Experts of a small language model: vocabulary 28605, a variant of SOAP for the experts.
Below are experts of layer 4 (counted from 0) of a mixture-of-experts language model. Rows are named router (the router's row for the expert), up (a neuron's input weights, with its number), down (a neuron's output weights, with its number) and show model dimensions 240-319. Each number is 50 + 15 x the weight over its row's rms, rounded and kept within 0 to 99.
After each expert's rows: "gets" lists some tokens that make up at least twice as much of what it gets as of all text; "comes before" lists some tokens at least twice as common just after its tokens as in all text. This comes from a sample of Wikipedia text that the model never trained on. Tokens count by the router's weight.

# expert 9
router:50 45 73 57 34 28 54 83 53 65 47 21 69 59 50 49 39 65 45 51 79 29 34 69 64 52 36 49 42 56 63 58 29 55 56 50 56 55 62 78 56 60 24 51 51 69 37 80 50 45 63 51 63 66 25 72 75 70 55 22 60 61 47 40 29 65 43 62 62 53 48 42 63 63 53 71 80 38 58 35
up0:56 52 42 36 59 61 26 52 83 53 57 63 40 66 65 55 93 49 33 43 53 69 56 43 63 48 48 80 58 42 58 24 55 81 35 68 75 34 65 18 61 59 54 42 51 55 64 65 64 35 64 14 47 43 68 54 37 41 59 77 64 57 55 62 84 42 37 40 63 47 53 24 45 50 60 44 37 49 43 82
down0:23 32 51 28 61 77 44 34 48 45 74 45 64 65 58 57 54 68 70 41 55 32 44 46 49 44 70 77 39 62 59 30 32 37 53 67 43 60 34 35 63 56 77 48 37 63 63 69 55 63 53 36 49 48 70 56 33 14 46 53 35 20 86 52 68 33 59 48 42 50 42 38 64 53 62 17 34 64 38 55
gets: " 1", " 0", " 2", " 3", " 4", "2"
comes before: " |", ".", "–", ",", ")", ";"

# expert 21
router:47 64 41 28 38 37 40 68 42 56 60 57 16 58 53 34 49 69 60 41 54 74 79 40 67 27 26 33 40 34 55 52 62 28 45 51 41 64 46 43 51 63 50 28 79 57 44 63 31 76 55 41 70 34 53 30 31 56 38 53 59 66 63 49 76 38 70 51 61 62 80 31 58 62 56 33 17 62 46 54
up0:39 63 49 28 51 42 61 73 64 45 63 49 40 56 58 67 55 56 37 40 23 47 57 57 56 77 57 39 56 33 21 69 53 55 57 44 53 58 39 38 48 33 57 86 32 38 49 48 68 32 47 46 91 59 39 16 50 19 29 66 34 71 43 39 43 36 42 42 58 40 67 26 15 67 51 65 63 70 16 37
down0:62 43 76 44 69 55 59 55 56 53 40 38 51 68 42 44 66 52 45 61 73 61 70 66 55 53 46 45 13 43 29 65 41 57 55 40 73 56 56 51 51 48 59 65 53 64 12 60 48 50 56 35 71 64 52 20 48 32 70 66 90 75 65 43 44 43 44 37 43 36 87 57 63 33 37 49 13 62 17 68
gets: " |", ";", "|", ");", " /", " —;"
comes before: " ", "\n", " 0", " 1", " 2", " 3"

# expert 30
router:40 42 30 71 48 52 40 31 77 67 48 54 83 70 78 51 46 50 57 60 47 83 73 57 32 75 32 56 41 30 72 67 49 67 71 51 53 28 75 37 56 38 38 39 80 43 43 42 52 43 40 52 66 21 55 46 55 34 58 66 51 62 48 76 76 67 72 38 57 52 31 51 37 17 67 85 41 60 56 34
up0:26 26 42 60 42 81 65 28 20 42 43 27 61 40 37 52 42 18 63 56 60 67 72 59 50 36 48 59 74 73 53 36 65 42 51 45 62 58 40 54 74 66 62 47 73 47 55 30 66 60 72 39 39 43 39 54 35 31 34 39 50 31 66 59 61 34 91 61 61 48 60 50 34 67 38 51 37 43 62 53
down0:66 76 62 58 45 26 63 70 24 44 62 42 47 41 71 51 54 48 42 43 45 27 35 42 17 79 47 49 25 51 39 57 37 46 36 60 29 40 42 59 18 40 50 44 30 55 28 60 24 44 35 50 55 44 24 41 52 41 87 52 37 58 41 25 43 55 37 47 53 61 35 27 45 28 75 51 64 55 27 55
gets: ",", " and", " was", " is", " as", " were"
comes before: " a", " the", " and", " but", " which", "000"

# expert 22
router:43 84 39 37 51 68 42 86 16 38 51 64 73 51 48 57 62 44 38 56 33 39 49 41 36 48 81 28 38 56 33 52 33 53 79 43 56 52 23 34 27 38 65 33 50 26 42 49 51 74 68 30 40 62 46 80 69 67 60 60 71 43 50 55 51 54 51 46 45 73 53 57 20 38 59 21 41 59 36 36
up0:27 28 69 72 58 48 24 60 38 42 44 67 55 66 62 52 52 53 53 24 32 57 69 44 51 36 67 59 41 34 34 47 62 52 56 47 28 43 38 58 50 67 61 61 57 56 52 40 65 36 45 28 69 36 50 34 35 80 33 20 48 42 46 78 48 55 78 35 49 18 70 25 51 34 81 40 44 29 63 14
down0:42 35 52 52 53 49 51 73 55 43 43 35 58 45 52 53 75 49 87 65 47 62 55 55 64 48 43 40 51 56 61 20 61 73 14 56 54 47 44 60 41 47 62 57 59 47 40 91 67 46 58 23 46 60 57 43 31 17 59 55 49 20 50 59 34 68 39 29 58 25 53 51 36 61 48 31 67 61 60 42
gets: ")", "\"", "'", "}", " \"", "]"
comes before: " |", "\n", " (", " is", ")", " –"

# expert 7
router:35 60 41 53 44 68 42 44 48 68 63 56 47 28 47 29 48 25 56 31 31 42 43 37 62 51 47 54 49 60 59 79 36 54 66 25 30 71 54 48 44 67 56 82 73 46 65 42 54 51 54 69 21 49 47 39 60 55 58 38 73 47 58 44 85 37 51 69 43 33 78 37 39 46 45 51 31 19 46 51
up0:51 57 37 53 62 28 33 24 70 73 45 40 53 40 43 54 46 37 61 40 32 39 37 54 50 57 56 41 25 33 55 66 66 55 50 55 63 57 41 41 80 82 69 58 43 54 70 51 47 58 38 42 63 45 79 55 75 37 86 46 61 61 51 29 37 52 62 46 52 59 28 58 21 58 35 59 61 30 44 38
down0:76 61 33 48 45 46 39 53 54 45 51 46 28 34 37 57 58 59 54 69 52 36 28 61 51 53 94 17 40 58 29 80 58 57 45 47 58 38 54 38 64 73 37 64 81 63 62 49 37 44 38 31 54 45 56 69 62 70 51 51 47 58 50 26 44 44 55 62 50 40 88 63 32 52 39 44 21 40 47 35
gets: " ", " not", " 0", " also", "==", "%"
comes before: " |", " than", " /", " ", " known", " be"

# expert 25
router:46 61 87 53 46 28 47 58 25 56 69 65 27 49 47 34 40 75 54 40 35 57 75 43 22 24 56 43 27 71 50 18 54 25 38 48 61 38 64 66 61 64 50 66 59 57 59 80 69 27 46 58 59 46 70 67 68 42 56 29 49 57 28 50 19 42 62 46 48 46 50 45 70 62 63 45 37 54 65 42
up0:65 70 36 66 36 68 26 54 54 54 60 43 60 73 62 65 30 51 48 20 64 41 48 55 31 24 60 47 72 60 52 48 62 45 31 28 52 29 66 33 43 36 64 49 67 30 54 18 42 28 35 23 63 41 53 75 99 83 53 59 60 50 30 69 72 65 62 34 58 49 51 53 81 45 53 55 41 41 42 35
down0:34 64 44 49 58 61 25 65 57 74 32 52 57 37 36 75 94 37 59 78 48 69 43 13 58 46 47 32 51 39 65 45 53 50 63 30 64 49 47 61 47 40 73 57 42 68 58 50 57 74 51 56 67 64 70 66 46 51 54 63 37 33 53 72 65 27 51 74 52 52 51 48 39 58 43 50 77 54 21 51
gets: " |", "|", ")", ";", " 0", " 1"
comes before: "\n", " ", " 0", " 1", " 2", " —"

# expert 29
router:58 37 38 31 43 55 39 36 71 44 40 69 48 43 28 53 42 38 36 56 75 38 31 33 54 44 49 81 79 52 47 62 33 42 40 66 56 58 56 22 36 18 22 47 27 60 51 65 61 69 57 53 61 48 23 59 58 73 57 58 53 62 36 54 59 44 51 89 58 62 60 30 30 32 40 60 69 52 49 70
up0:54 72 25 52 86 39 45 21 53 46 41 44 70 26 23 58 58 55 62 67 62 62 36 47 62 58 55 56 46 76 50 71 60 26 45 55 46 54 31 77 55 29 38 43 56 70 34 50 32 46 34 40 45 59 44 57 51 49 33 36 54 68 83 42 68 42 34 44 44 59 66 68 56 38 42 41 42 10 59 42
down0:50 46 74 55 35 41 30 53 32 55 68 54 34 45 74 50 56 35 44 23 28 44 48 59 53 63 42 22 68 48 35 48 39 64 43 82 45 33 54 55 54 61 30 61 63 47 75 79 65 59 66 40 80 46 40 32 60 77 61 48 23 36 54 68 42 41 44 72 41 56 66 51 44 66 68 70 38 49 34 55
gets: " for", " in", " to", " on", " after", " two"
comes before: " the", ",", " a", " to", "th", " that"

# expert 16
router:48 28 47 38 43 70 34 25 52 59 43 44 31 70 61 36 48 86 39 49 57 28 44 86 76 65 49 38 47 38 80 58 50 50 48 39 32 52 50 47 48 55 78 70 45 50 52 66 47 43 57 24 45 82 25 65 60 50 40 38 65 64 55 49 13 42 56 50 52 42 73 67 47 28 31 71 32 62 46 31
up0:33 44 43 58 61 17 38 22 48 57 26 52 52 30 47 36 65 45 31 16 46 47 55 08 35 24 68 22 59 39 57 49 62 55 28 58 34 43 40 77 53 53 31 84 50 65 53 47 41 32 54 37 46 45 43 60 45 40 30 46 41 61 53 11 54 57 42 36 74 45 42 41 34 25 70 68 49 35 45 60
down0:62 56 54 40 68 63 74 39 37 53 55 43 34 58 38 58 51 25 19 66 52 50 46 13 45 86 34 23 41 78 41 56 71 55 52 45 45 24 69 58 70 65 52 76 48 46 51 56 44 50 41 53 38 50 34 57 56 58 39 37 33 38 40 52 31 32 57 53 52 39 51 30 38 51 49 61 49 66 35 52
gets: " of", " at", " in", " to", " on", " from"
comes before: " the", " a", " in", " to", " by", " as"

# expert 19
router:43 05 67 28 50 61 72 52 72 31 50 27 32 35 44 53 43 47 51 49 58 48 67 34 40 63 99 74 71 62 30 53 45 44 71 34 52 27 55 62 64 42 40 60 69 67 51 47 65 42 34 54 38 46 36 48 78 50 60 70 29 50 42 65 59 61 68 39 62 46 38 61 52 42 51 80 67 56 89 45
up0:55 47 51 49 61 26 55 72 53 38 39 16 22 93 41 69 31 33 66 31 46 42 41 41 36 50 57 49 65 82 50 53 71 45 57 49 55 56 28 45 62 30 55 60 14 49 71 60 54 49 73 38 78 24 40 45 60 47 57 34 68 67 25 50 56 35 54 76 10 63 54 39 47 49 75 51 63 30 41 72
down0:52 38 67 61 41 30 50 63 45 64 58 61 51 80 25 50 37 18 55 26 79 60 58 56 55 85 45 47 29 43 77 54 54 38 67 68 64 53 44 41 71 19 68 47 29 42 33 55 61 72 16 54 73 59 41 44 63 62 77 43 65 55 58 89 42 59 64 53 15 62 43 54 73 55 49 39 38 47 45 21
gets: "\n", ".", "|", "==", ").", "\n "
comes before: "\n", "-", "|", "==", " The", "The"

# expert 11
router:58 63 37 85 44 55 38 54 34 72 36 57 46 45 70 29 37 50 35 58 60 77 51 47 50 42 57 78 57 54 40 66 73 54 28 49 56 57 40 32 46 60 41 51 45 57 46 49 54 73 53 36 33 62 84 49 32 57 48 30 56 68 47 38 46 42 71 45 34 49 50 70 52 41 68 44 49 65 32 20
up0:41 70 45 57 42 38 46 52 64 53 53 45 39 36 52 44 48 39 55 20 53 57 33 53 38 59 43 56 78 58 39 63 54 56 22 42 55 48 43 44 42 52 37 35 43 41 44 28 27 48 47 55 55 30 51 30 34 44 46 45 30 46 40 43 40 44 59 11 38 23 63 52 66 15 71 36 49 96 67 53
down0:52 28 61 35 50 56 85 40 51 61 45 65 74 59 29 54 62 47 84 45 46 38 69 35 23 46 61 33 42 36 61 63 31 38 47 55 42 61 39 59 39 44 49 59 38 47 52 69 64 35 65 70 54 69 42 57 60 62 44 22 53 51 72 39 59 57 25 49 70 62 47 72 70 75 65 57 49 29 47 40
gets: " of", " in", " to", " by", " with", " from"
comes before: " the", " a", " his", " an", " her", " their"